Experts of a small language model: 4 picks a token, 7477 steps.
Below are experts of layer 8 (counted from 0) of a mixture-of-experts language model. Rows are named up (a neuron's input weights, with its number) and show model dimensions 0-127. Each number is 50 + 15 x the weight over its row's rms, rounded and kept within 0 to 99.
Before each expert's rows: "gets" lists some tokens that make up at least twice as much of what it gets as of all text; "comes after" lists some tokens at least twice as common just before its tokens as in all text. This comes from a sample of Wikipedia text that the model never trained on. Tokens count by the router's weight.

# expert 3
gets: " the", " a", " an", " The", " A", "A"
comes after: " of", " with", " to", " for", " on", "."
up0:64 63 50 57 44 26 76 78 65 50 72 73 44 59 75 78 75 56 46 58 35 67 36 39 31 33 26 42 52 39 70 82 56 44 55 56 49 53 36 64 31 72 77 45 19 62 66 59 43 65 67 45 63 46 41 53 68 50 39 49 60 34 55 61 61 54 58 38 34 61 75 42 34 73 40 55 57 34 56 51 61 69 33 20 20 31 20 46 35 56 51 39 40 61 56 48 37 32 32 53 59 37 83 34 87 57 60 48 53 68 63 61 49 63 50 46 70 22 44 39 39 54 53 38 65 56 45 45
up1:58 50 40 60 35 60 49 47 37 51 62 72 57 53 65 69 66 64 32 75 28 27 30 60 64 47 68 46 51 65 53 40 29 42 39 61 60 53 34 77 81 39 62 31 37 63 35 60 67 53 43 45 72 34 46 56 60 54 59 48 61 28 39 42 49 55 69 47 24 69 32 34 41 61 92 74 44 41 61 53 31 45 53 64 30 27 29 20 44 58 44 40 64 51 42 46 68 42 40 82 73 42 64 63 47 60 40 51 74 43 45 62 79 41 43 68 59 45 40 45 80 21 67 78 38 62 50 26
up2:14 76 43 30 56 43 51 67 56 37 45 66 54 43 54 65 56 37 65 65 63 42 51 63 72 47 51 63 18 58 66 40 70 39 61 24 36 46 53 40 39 35 33 21 40 57 40 31 41 75 79 74 40 57 51 52 31 30 44 39 42 69 60 48 47 71 30 47 44 49 49 45 48 62 34 58 70 40 38 55 03 48 38 57 37 58 66 69 51 56 30 62 63 84 44 59 47 46 56 42 43 39 26 66 56 40 29 45 63 35 60 38 52 41 46 69 70 91 54 56 39 51 35 70 53 34 32 78
up3:36 55 50 70 49 45 47 42 70 72 58 48 49 59 72 46 63 73 43 71 38 41 57 56 60 56 33 39 38 52 77 34 45 43 35 63 43 64 33 42 48 37 67 56 35 92 45 74 52 56 50 42 32 65 33 36 44 50 67 44 53 76 33 42 69 65 64 75 52 63 33 30 70 68 41 49 29 15 28 50 55 75 38 44 28 45 77 37 57 67 71 52 62 66 58 79 42 51 58 51 30 29 37 29 48 69 43 37 52 38 51 41 47 60 78 51 63 40 84 65 50 51 58 79 21 43 56 33
up4:51 16 30 55 33 41 19 31 62 56 46 35 53 65 74 51 71 68 65 69 23 64 62 27 36 61 47 58 36 64 80 50 50 34 22 66 54 55 38 44 39 35 55 54 56 59 63 68 47 51 34 34 30 37 38 54 26 42 44 33 81 81 55 53 67 37 56 68 51 13 51 39 29 59 41 56 36 58 59 39 73 31 46 52 37 48 44 51 36 47 48 40 28 37 59 73 53 42 46 28 43 41 39 66 67 53 55 22 46 68 72 64 41 69 26 57 56 40 66 35 64 36 63 34 33 46 21 46

# expert 99
gets: "1", "9", "0", "2", "8", "7"
comes after: " ", "1", "2", "0", "9", " World"
up0:21 77 54 54 35 43 24 57 65 29 49 42 59 56 40 36 14 38 68 51 44 54 03 47 66 57 41 51 67 56 54 34 46 17 65 50 36 33 69 42 64 53 37 66 35 20 73 51 48 31 42 41 44 48 25 43 69 29 40 67 65 34 52 15 41 66 64 39 54 52 29 36 37 38 52 37 57 67 60 52 30 67 57 21 37 64 49 48 34 51 30 48 73 51 29 57 67 49 45 76 66 78 60 58 56 64 46 52 55 39 46 64 69 48 48 53 58 42 52 46 67 80 56 48 40 26 49 65
up1:59 45 43 66 41 57 44 53 68 53 51 83 32 56 34 60 29 70 67 27 48 51 34 58 40 58 48 18 35 53 48 56 45 61 16 48 57 62 42 59 81 32 36 32 61 45 57 33 62 46 76 81 29 50 52 50 54 58 50 56 66 61 21 43 48 64 63 65 65 43 35 45 50 63 40 59 51 45 55 19 61 40 51 59 35 28 43 32 79 47 38 55 49 44 81 95 62 54 54 37 42 63 29 43 68 65 42 25 60 75 41 72 43 69 10 50 58 60 46 51 39 34 68 42 43 38 30 45
up2:62 35 57 72 41 39 22 62 53 60 51 65 45 50 43 72 35 61 41 29 49 49 35 61 39 41 45 29 45 57 45 52 36 84 50 51 42 36 60 63 61 31 69 72 43 40 58 38 54 41 48 44 58 52 64 38 42 62 40 51 11 27 46 26 46 83 72 39 34 44 41 23 59 58 39 48 58 68 46 06 67 70 22 31 45 64 44 66 21 59 45 88 43 38 52 33 63 57 34 40 57 47 49 71 47 51 23 31 50 41 46 52 64 49 28 45 76 38 28 40 76 60 26 43 46 58 50 60
up3:32 59 28 56 21 63 44 60 44 47 35 60 72 27 54 66 52 57 47 69 50 69 43 58 56 35 32 59 47 33 55 64 39 19 66 28 35 60 38 13 70 59 37 40 25 50 52 45 40 47 31 50 10 58 50 76 54 60 61 58 42 61 68 67 54 55 40 49 36 59 42 40 36 51 66 41 55 53 29 59 42 45 52 67 40 63 48 59 81 62 31 80 44 54 36 32 37 65 51 61 73 18 55 29 57 43 42 51 40 44 51 38 37 57 47 61 66 44 29 72 58 45 43 80 23 60 02 55
up4:14 62 35 36 27 41 40 58 57 65 79 43 81 34 52 62 55 46 53 69 32 50 50 64 27 50 30 44 41 68 71 34 29 46 38 44 31 61 31 57 65 56 53 52 62 61 37 65 74 38 22 53 48 49 48 46 62 47 21 74 60 60 50 48 65 51 80 27 35 63 46 30 40 26 60 57 41 54 62 42 47 60 55 37 38 38 08 53 30 68 66 46 75 51 42 30 52 67 68 40 33 78 57 45 39 43 38 54 40 26 74 47 39 35 48 45 52 68 21 78 73 35 55 43 44 60 38 49

# expert 29
gets: "2", "1", "0", "3", "5", "4"
comes after: " ", "1", "2", "3", "4", "5"
up0:56 67 66 50 50 32 67 47 65 56 27 44 45 73 54 53 37 41 68 61 71 50 31 46 47 26 43 25 31 49 55 64 54 53 57 69 56 68 75 51 27 47 57 78 48 65 64 50 58 22 44 66 54 27 59 60 57 46 56 18 58 37 69 61 44 64 53 44 36 59 40 47 60 71 47 59 47 55 41 38 75 23 47 40 37 54 29 60 17 34 32 50 61 34 58 44 41 49 68 71 77 46 65 30 56 63 59 54 12 51 38 46 45 51 70 62 52 83 39 19 62 66 80 57 39 24 77 65
up1:52 66 73 60 36 41 55 66 67 44 75 39 33 59 55 28 45 68 52 43 65 55 50 41 42 43 40 44 61 40 38 28 31 61 50 47 47 40 60 39 54 80 39 24 29 30 83 78 56 35 36 38 70 63 58 53 55 67 35 40 50 72 52 42 64 47 28 52 65 32 53 40 74 76 28 38 50 54 52 57 57 36 45 61 38 45 60 66 42 76 43 63 32 49 61 32 67 52 53 30 57 45 58 46 18 74 71 44 42 46 86 31 73 34 46 45 71 69 43 51 41 86 81 52 22 44 71 55
up2:48 68 37 54 37 45 17 50 27 50 70 59 29 16 63 60 59 41 40 69 40 48 30 60 38 63 65 40 53 89 53 40 44 43 35 47 51 23 64 32 48 59 43 55 43 74 41 41 86 48 55 45 43 63 50 62 60 40 48 60 47 70 81 27 55 34 58 56 36 53 40 67 37 66 38 44 12 63 73 43 64 48 60 37 52 24 75 49 49 44 45 59 40 39 41 66 13 42 48 50 61 21 27 61 29 26 54 66 53 41 36 33 81 47 42 53 39 47 37 46 69 36 45 55 51 72 25 59
up3:43 41 67 87 44 37 06 51 75 53 59 49 52 70 21 44 74 53 53 17 35 22 53 54 13 44 46 44 36 44 51 54 81 70 33 48 49 47 36 57 62 60 51 63 37 52 57 47 60 32 51 43 55 49 82 53 33 80 38 13 45 46 47 55 67 61 65 59 66 42 49 62 64 56 35 51 43 62 33 29 59 79 13 36 44 40 71 56 52 35 50 72 59 50 53 65 40 43 51 60 62 49 49 41 47 38 43 37 45 53 69 28 53 34 44 35 31 35 47 72 54 54 41 35 55 28 70 33
up4:65 48 53 80 28 10 61 54 67 60 62 73 32 54 34 76 54 50 60 68 40 73 55 48 75 47 48 42 63 66 58 51 63 71 45 45 42 60 61 50 81 38 31 60 69 78 56 37 52 73 59 48 39 66 56 42 47 65 33 69 37 66 21 60 36 55 18 64 58 60 40 53 44 56 48 46 55 35 80 50 50 53 47 74 54 31 60 58 61 72 56 49 63 49 72 53 47 41 29 50 66 46 17 53 47 49 64 32 81 67 33 33 58 64 66 44 36 56 82 67 57 42 37 39 51 13 45 43

# expert 18
gets: " |", "0", "6", "3", "5", "9"
comes after: "1", "2", "3", "0", ".", "4"
up0:55 31 65 57 42 74 47 16 56 56 33 40 37 60 62 39 61 25 39 16 41 17 57 48 38 71 53 57 30 35 50 47 57 69 38 50 30 66 46 49 50 40 63 46 50 73 49 61 54 54 44 79 41 47 59 59 64 36 38 43 55 56 65 44 36 60 64 22 25 52 65 62 40 21 49 62 48 44 53 21 43 61 33 47 42 41 36 82 50 32 63 69 41 36 38 29 54 56 82 44 47 44 40 31 43 41 47 69 59 38 39 90 42 57 42 41 50 40 22 47 16 65 60 63 67 17 29 42
up1:49 46 55 50 34 53 47 43 36 56 56 49 50 48 71 99 58 56 45 38 67 48 52 43 59 38 32 47 83 66 25 62 41 57 37 62 68 47 38 68 82 76 56 47 48 55 52 55 62 40 16 39 42 38 34 44 58 58 28 64 57 51 73 41 41 46 50 66 45 47 33 50 64 47 43 28 41 51 55 44 61 51 41 64 41 11 37 53 33 25 45 69 48 44 47 76 22 40 35 39 59 72 52 74 67 55 52 41 65 42 77 54 57 46 13 39 70 74 28 31 67 51 25 43 53 53 31 67
up2:43 63 58 14 73 46 40 66 48 50 49 58 35 60 64 49 32 61 31 47 55 34 77 56 34 64 79 56 75 55 32 51 69 60 40 43 39 50 30 37 53 46 68 70 59 17 47 74 31 37 68 34 56 64 83 74 49 40 29 38 59 62 53 60 37 52 65 58 50 52 43 34 26 36 56 55 77 63 60 47 43 56 68 47 58 58 31 56 68 54 63 39 33 67 60 73 66 66 50 45 71 51 41 80 51 38 75 54 35 38 60 67 41 55 22 57 37 25 65 44 38 27 28 31 61 35 71 70
up3:65 19 68 49 54 73 61 53 67 58 66 58 58 60 62 88 54 38 48 32 55 48 50 51 36 50 49 66 45 46 61 53 46 37 65 49 57 60 44 78 65 33 37 30 52 73 46 25 69 45 60 76 27 37 66 64 54 69 40 78 51 47 41 54 65 67 50 47 60 49 59 57 43 43 54 55 50 25 50 31 99 47 62 60 57 44 62 59 38 36 37 55 30 70 49 85 59 25 48 47 41 50 38 29 64 68 56 47 65 56 51 99 54 44 41 24 34 66 62 48 37 30 68 44 72 64 55 43
up4:54 46 54 75 74 68 46 69 25 48 65 55 55 54 64 63 41 54 40 40 69 66 49 32 55 24 52 73 61 29 77 66 57 50 49 53 34 27 38 52 67 34 74 50 55 47 54 13 48 42 44 40 51 41 48 51 60 78 45 30 57 55 33 63 47 46 52 28 76 42 14 32 37 60 50 46 47 64 30 44 25 72 55 52 37 62 51 49 24 26 65 28 76 54 57 29 45 62 26 56 46 44 51 50 54 27 66 59 47 52 80 74 46 44 64 52 66 11 82 44 65 47 35 37 42 39 69 54

# expert 25
gets: " K", " S", " T", " M", " N", " J"
comes after: ",", ".", " |", ".\n\n", "-", " \""
up0:34 58 64 48 18 41 73 52 69 45 71 27 52 65 00 41 41 53 67 62 41 76 57 37 40 43 45 54 37 61 75 46 62 58 42 49 37 42 53 64 50 61 86 61 74 30 45 53 55 82 55 49 32 72 35 40 48 55 29 49 44 75 30 61 68 12 30 63 60 37 55 52 89 54 42 58 46 62 54 62 31 53 43 55 62 62 49 35 31 57 56 59 57 40 39 38 51 43 57 43 51 55 45 82 59 62 70 60 43 57 58 70 22 52 23 48 55 47 38 78 69 35 32 49 39 55 33 40
up1:57 53 44 47 39 30 62 32 16 43 63 36 47 66 52 70 63 35 33 25 45 49 74 86 45 54 44 57 71 46 66 61 56 45 63 66 66 56 41 22 53 44 49 75 60 28 45 52 47 70 43 50 51 43 50 35 58 49 42 50 43 77 56 41 36 14 56 51 65 51 73 63 36 77 42 35 00 46 69 48 18 43 50 26 54 57 49 78 63 71 45 51 52 40 67 34 45 57 43 74 18 52 74 67 64 27 54 20 52 28 51 47 35 57 48 57 63 47 62 36 50 63 43 55 43 61 55 39
up2:30 34 55 27 53 51 90 48 54 53 43 39 29 33 33 47 67 22 37 42 29 69 36 58 61 39 54 66 51 91 48 27 36 53 45 65 65 70 38 37 37 34 67 40 63 68 50 29 43 45 70 54 30 44 44 36 54 60 50 58 08 41 41 56 52 46 53 52 26 46 35 43 27 73 49 69 59 53 47 55 39 40 42 25 62 57 50 79 82 42 28 78 45 41 56 82 39 59 52 42 46 36 62 33 69 28 21 52 45 30 44 51 60 60 49 40 46 42 43 66 35 51 43 30 37 56 36 71
up3:40 24 62 55 58 77 40 56 50 37 31 45 41 27 71 24 41 69 40 29 32 65 57 67 53 40 32 62 50 51 50 57 43 44 49 49 58 39 34 62 44 43 41 83 38 28 61 59 48 72 30 71 49 65 48 53 20 78 35 37 41 56 87 62 73 10 33 28 46 70 57 45 47 48 38 63 59 52 29 47 74 37 42 49 73 38 33 60 67 35 61 41 25 30 40 59 57 60 44 24 65 48 28 49 45 33 39 55 53 24 42 33 51 55 47 27 18 26 55 35 53 40 38 45 51 63 43 64
up4:21 42 36 23 42 53 25 69 41 49 60 19 21 24 41 53 52 58 30 45 30 82 41 68 45 52 46 32 57 43 34 11 63 59 57 46 73 26 40 45 36 74 61 57 49 61 51 29 09 45 37 57 40 53 41 32 61 57 29 50 28 57 45 56 76 52 55 58 51 27 27 52 52 63 37 39 42 46 49 48 66 45 36 33 58 52 25 43 58 50 40 32 62 32 44 36 48 76 53 38 84 31 36 38 38 37 35 41 35 64 23 63 40 53 55 66 37 51 45 45 62 46 48 73 35 34 64 55

# expert 63
gets: ",", ")", "%", "5", "4", "6"
comes after: "0", "7", "9", "5", "8", "6"
up0:41 40 44 40 52 76 33 30 55 66 74 76 57 36 50 38 53 58 45 65 39 56 59 29 52 32 67 49 51 61 40 50 29 59 56 34 61 36 56 53 21 48 82 50 45 71 46 64 52 36 69 45 48 50 49 57 64 65 63 70 36 61 39 58 63 76 36 28 53 48 65 58 72 56 44 41 54 22 65 39 58 51 60 47 68 34 35 64 15 71 64 46 40 38 68 63 41 38 76 41 64 61 37 32 55 44 38 71 88 51 38 38 40 60 28 31 75 16 66 61 56 35 61 62 47 29 10 39
up1:27 49 48 66 68 44 52 47 25 50 48 69 50 58 45 37 38 48 54 55 50 76 38 26 29 72 70 47 41 60 47 39 47 72 37 45 47 47 75 23 34 45 72 67 41 32 48 57 67 62 67 43 51 30 65 42 50 38 51 33 58 55 63 46 54 56 65 66 63 30 34 64 28 27 38 54 40 21 35 24 66 48 65 53 58 39 37 40 58 09 67 16 38 20 51 43 46 74 65 75 33 54 45 60 61 56 70 50 45 57 35 89 42 31 31 56 40 45 55 75 59 53 68 28 60 53 75 40
up2:21 59 49 41 50 53 50 70 37 51 60 39 53 57 43 25 52 54 52 42 34 52 62 72 77 39 62 66 77 61 26 42 48 40 70 70 36 52 50 33 43 40 52 57 61 45 43 60 72 29 48 38 60 35 79 50 25 64 41 63 49 40 44 24 41 52 47 61 67 71 52 26 37 24 65 29 45 54 81 41 38 77 23 23 55 28 44 38 40 40 65 37 59 73 44 37 45 59 39 49 56 28 56 76 27 22 48 56 51 35 53 52 61 65 74 25 58 57 19 45 53 32 17 36 56 51 74 53
up3:67 48 35 38 47 71 58 42 52 44 61 61 48 21 40 51 48 49 31 66 33 20 58 43 56 41 45 55 87 42 52 64 50 60 68 56 39 58 53 66 36 92 25 40 55 48 16 42 44 74 63 31 62 54 26 75 77 35 78 75 60 70 24 46 39 61 55 34 43 31 41 30 52 50 65 54 78 61 68 58 39 58 71 38 30 40 49 63 50 61 36 38 46 75 34 54 57 42 40 39 46 52 40 37 55 53 44 60 53 48 40 72 62 60 62 40 69 43 60 29 47 27 82 41 39 37 83 49
up4:58 51 43 61 57 50 71 37 75 57 19 62 61 38 40 51 40 58 35 51 33 46 52 54 51 50 45 72 72 45 58 29 40 38 49 74 37 75 35 45 42 53 71 88 56 31 52 28 58 57 61 48 74 69 26 62 53 53 48 58 64 19 50 31 38 34 53 39 29 45 21 55 53 28 68 64 49 28 69 63 47 66 58 37 24 73 56 73 49 51 57 40 30 49 53 53 34 57 58 63 47 24 14 37 53 15 51 65 45 47 44 54 57 89 46 49 60 51 33 29 67 41 44 32 56 17 51 58

# expert 86
gets: " The", "The", " the", " =\n\n", "\n\n", " a"
comes after: ".", " =\n\n", " is", " a", ".\n\n", " of"
up0:28 47 52 45 54 55 38 56 25 35 45 57 52 47 49 72 38 52 44 68 50 73 42 26 59 22 19 36 67 69 38 40 45 32 41 70 10 84 44 61 56 65 31 46 47 70 42 53 39 42 51 49 66 53 62 41 51 36 52 67 66 71 50 23 79 34 45 67 41 45 56 37 41 29 72 62 61 29 55 56 60 79 51 54 54 68 69 78 58 27 51 37 37 54 53 56 34 30 41 46 73 54 87 52 50 65 60 61 45 45 33 56 30 64 52 53 36 45 54 40 83 41 39 60 80 31 36 65
up1:61 68 47 59 80 45 43 68 50 41 61 20 64 40 41 31 52 36 28 57 42 70 58 70 73 35 65 78 47 32 44 36 41 40 58 49 53 65 42 52 34 54 34 81 53 54 45 60 50 49 42 67 71 23 50 26 45 45 41 20 46 41 67 37 25 38 41 35 65 43 86 69 32 30 15 31 36 54 41 41 45 51 39 63 81 31 53 48 78 39 50 55 61 51 41 38 29 49 50 42 34 55 56 37 61 22 69 56 69 58 35 37 41 49 33 67 31 40 67 74 58 35 71 60 29 53 65 48
up2:23 40 44 21 35 27 83 44 48 50 74 19 57 57 50 43 77 67 57 70 39 70 52 41 34 67 50 68 57 45 64 60 77 39 61 65 51 58 21 74 13 62 53 55 55 69 61 56 53 49 37 64 50 55 36 45 32 31 25 51 44 64 35 62 36 50 39 53 44 52 38 41 42 62 54 63 37 44 67 64 28 59 72 53 38 47 76 27 47 58 64 57 61 66 21 52 21 26 49 54 55 46 72 50 50 38 54 49 61 43 75 49 27 25 85 69 67 41 52 57 47 48 49 53 54 24 27 61
up3:70 68 56 38 62 34 50 70 69 51 50 42 53 32 28 41 20 12 58 64 44 75 68 64 54 36 32 48 48 59 30 43 41 52 65 48 66 39 34 57 39 68 45 49 44 60 40 25 23 31 41 48 59 62 43 68 55 57 50 53 17 44 71 34 40 24 29 65 80 67 80 71 41 54 44 36 31 49 58 53 34 38 37 55 67 45 51 67 78 39 51 32 63 43 48 28 44 52 43 48 49 59 42 24 31 69 30 43 67 52 45 37 46 51 80 28 35 50 26 62 49 53 50 33 17 39 71 64
up4:64 59 36 47 24 79 53 20 37 55 45 48 59 32 37 49 45 51 69 50 54 55 47 45 74 61 81 55 86 31 32 35 40 52 59 55 25 41 40 41 52 53 55 72 86 61 48 76 39 66 63 30 68 35 65 41 61 56 49 37 67 58 18 35 32 58 50 36 35 56 65 35 52 35 88 60 60 25 68 54 50 59 61 33 50 52 27 64 56 40 56 46 84 51 58 58 49 43 39 40 27 53 57 41 61 17 72 34 62 40 35 29 47 38 35 73 62 61 47 62 38 54 42 71 63 55 33 41

# expert 112
gets: " ", " York", " States", " American", ".S", " France"
comes after: " in", ",", " of", " New", " United", "In"
up0:29 73 41 42 39 71 45 53 63 42 45 35 32 59 64 59 39 56 44 52 87 59 58 47 64 58 44 37 61 67 29 62 41 64 45 79 47 56 80 45 74 64 57 46 34 20 64 00 43 56 48 41 56 38 49 52 58 58 43 52 45 07 49 43 50 58 72 50 55 37 24 31 34 57 72 53 54 44 31 67 59 68 55 59 35 62 72 27 49 13 46 43 49 57 66 55 75 43 49 56 33 66 70 82 72 53 28 36 46 50 52 64 47 47 41 45 61 19 55 46 45 52 42 47 66 48 38 54
up1:66 72 25 57 37 68 64 45 46 38 46 35 36 43 49 63 50 47 38 61 34 17 66 40 59 25 59 72 44 67 66 51 18 54 74 71 52 65 31 83 52 56 44 52 48 50 48 77 52 44 55 41 41 59 48 43 44 45 63 31 62 87 34 91 36 26 61 53 59 49 73 71 25 63 55 61 21 50 75 77 61 67 47 31 60 46 51 63 41 72 59 58 51 33 37 48 64 32 71 41 46 67 66 42 35 51 40 36 43 48 47 74 32 40 58 31 52 63 64 47 22 35 65 59 54 50 60 38
up2:24 58 45 57 31 21 26 39 33 46 62 40 46 58 26 49 39 22 70 52 63 54 77 61 58 32 52 50 47 45 40 52 28 22 35 64 59 72 71 69 47 46 12 38 24 31 32 86 63 39 49 55 64 61 57 38 51 58 56 56 63 57 73 52 71 44 40 60 55 76 42 38 51 61 51 53 36 43 46 65 49 22 30 64 38 60 56 50 71 34 78 37 30 49 71 42 51 71 53 30 42 40 51 48 57 54 43 52 55 74 44 39 15 61 53 21 54 23 61 45 75 57 27 54 49 68 46 63
up3:69 38 66 67 35 44 61 52 27 55 46 27 66 56 65 73 59 34 38 61 44 21 74 47 42 55 34 50 74 48 59 55 58 54 59 60 53 41 54 70 28 52 40 57 47 53 52 52 57 55 25 47 45 62 44 66 41 53 62 52 44 96 50 86 43 19 56 48 53 19 59 45 28 51 21 60 26 60 51 70 62 30 35 42 56 50 50 48 48 57 44 24 46 35 46 65 42 49 39 21 46 76 65 40 63 37 56 26 58 55 73 25 34 42 61 51 36 70 62 52 19 42 44 73 37 08 59 50
up4:32 29 41 65 72 64 46 70 35 51 60 53 54 59 63 22 57 31 66 53 67 51 11 27 62 29 47 57 57 65 60 58 50 58 38 39 64 49 61 63 38 49 55 47 65 62 48 60 53 50 44 55 48 41 64 45 42 58 70 59 55 39 63 54 48 74 63 55 64 51 58 37 60 78 77 26 54 50 12 31 34 11 68 67 46 62 12 56 61 24 44 25 67 51 48 62 35 58 57 59 40 48 68 33 63 46 59 72 42 74 25 38 24 66 64 62 62 40 47 29 66 66 65 20 33 62 43 53